From a checkpoint of a small mixture-of-experts model trained on Wikipedia.
Size: 9 layers, width 256, vocabulary 32000, 49.1M parameters.
Experts: 48 experts in each of 5 layers, 2 picks a token, a sigmoid router, a shared expert of 256 neurons.
Training: a variant of SOAP for the experts, 802M tokens, 6122 steps.
Below are experts of layer 6 (counted from 0) of a mixture-of-experts language model. Rows are named router (the router's row for the expert) and show model dimensions 64-127. Each number is 128 + 24 x the weight over its row's rms, rounded and kept within 0 to 255. Numbers have three digits each.
After each expert's rows: a language model's description of what the expert responds to. This comes from a sample of Wikipedia text that the model never trained on.

# expert 0
router:126123132146145113154179132170127167117145149130100152131145088082161120125116131071131076119148107092164096160117151139123109106141092180111123121169141106113163145157112119152152126153109115
What it handles: Pronoun objects, kin, blanks. Object pronouns and kin nouns after verbs or possessives (him, them, wife, father), plus empty table cells in election and results tables.

# expert 26
router:144106127131147137081170172126113106119147137134076127144176125130142122102111167102117071144110090152198120116156105163110130091116138159123141110143154105078121140122144119145144166137132163
What it handles: Stats and measure labels. Words and symbols in numeric stat contexts: Height, average, age, ft, number, table pipes, slashes, census phrases like "there were".

# expert 7
router:143133125158154137113113104178115129126142128135105133140155104151133129115140132121090109144143142122168126136142127141151151147166102134093113093171103107104160141121133120119145162130125110
What it handles: Word-final suffix pieces. Word-ending pieces completing a word split into subwords, such as -ed, -ing, -er, -ids, -ny, -ty, plus adjectives like hot and dry.

# expert 3
router:154161117155173087130157143106132106148138119129116186114160147137131132139133125137117125111149101097172128133165095141124136138137089136097123111169156102124157158140080080163132161175099123
What it handles: Determiners and possessives. Articles and possessive determiners before a noun, mostly the and The, also his, its, their, whose, and possessive 's.

# expert 16
router:136143136142133100137123163135125106134152132128111123135168120114137163118132091092125115133105159103178114103150158144155124144159114141112131110191183106119099141155142091178129145148098140
What it handles: Institution name words. Words inside names of official bodies and titles, such as Council, Society, Department, Institute, Minister, National, University of.

# expert 29
router:153144091145154144170151150139117119149123141123097132124163131124149134098130117134103083153133126130160119118156135121107093137136134155099154130133154101098135137129114112130148127159130133
What it handles: Surnames after first names. Surnames and surname pieces following a given name, often in cast or credit tables, such as Smith, Johnson, Jones, Berlioz.

# expert 39
router:159115118171143160116137101142100100169142119129103182161154093138138114126141103122112133144126132105125108114152156112119111133139082137106142150161128098114129102125141119154161163168110140
What it handles: Non-English names and scripts. Syllables of transliterated Asian and other non-English names and raw bytes of Chinese, Japanese, Hebrew scripts, such as hu, ji, Kan, Yan.

# expert 24
router:117145126161148123099190146105105148143121141119091135144155101115130164098144109150126082133108144127188153136138136142106094132152140145076157112140140082103143122149109119191125151135115146
What it handles: Teams, leagues, country codes. Sports team, club and league name pieces and three-letter country codes in tables, such as FC, AFC, AUS, ENG, Racing.

# expert 42
router:138123113168152110134148118139144110182130113131123144114186117064178130111109156135149112127083129145135112099141116141113101133147107105101107112177162102132149109160134099144140163135122163
What it handles: Math and chemistry markup. LaTeX and formula tokens like backslash, braces, subscripts, frac, mathbf, alpha, plus Formula labels and biochemical terms like receptor, protein.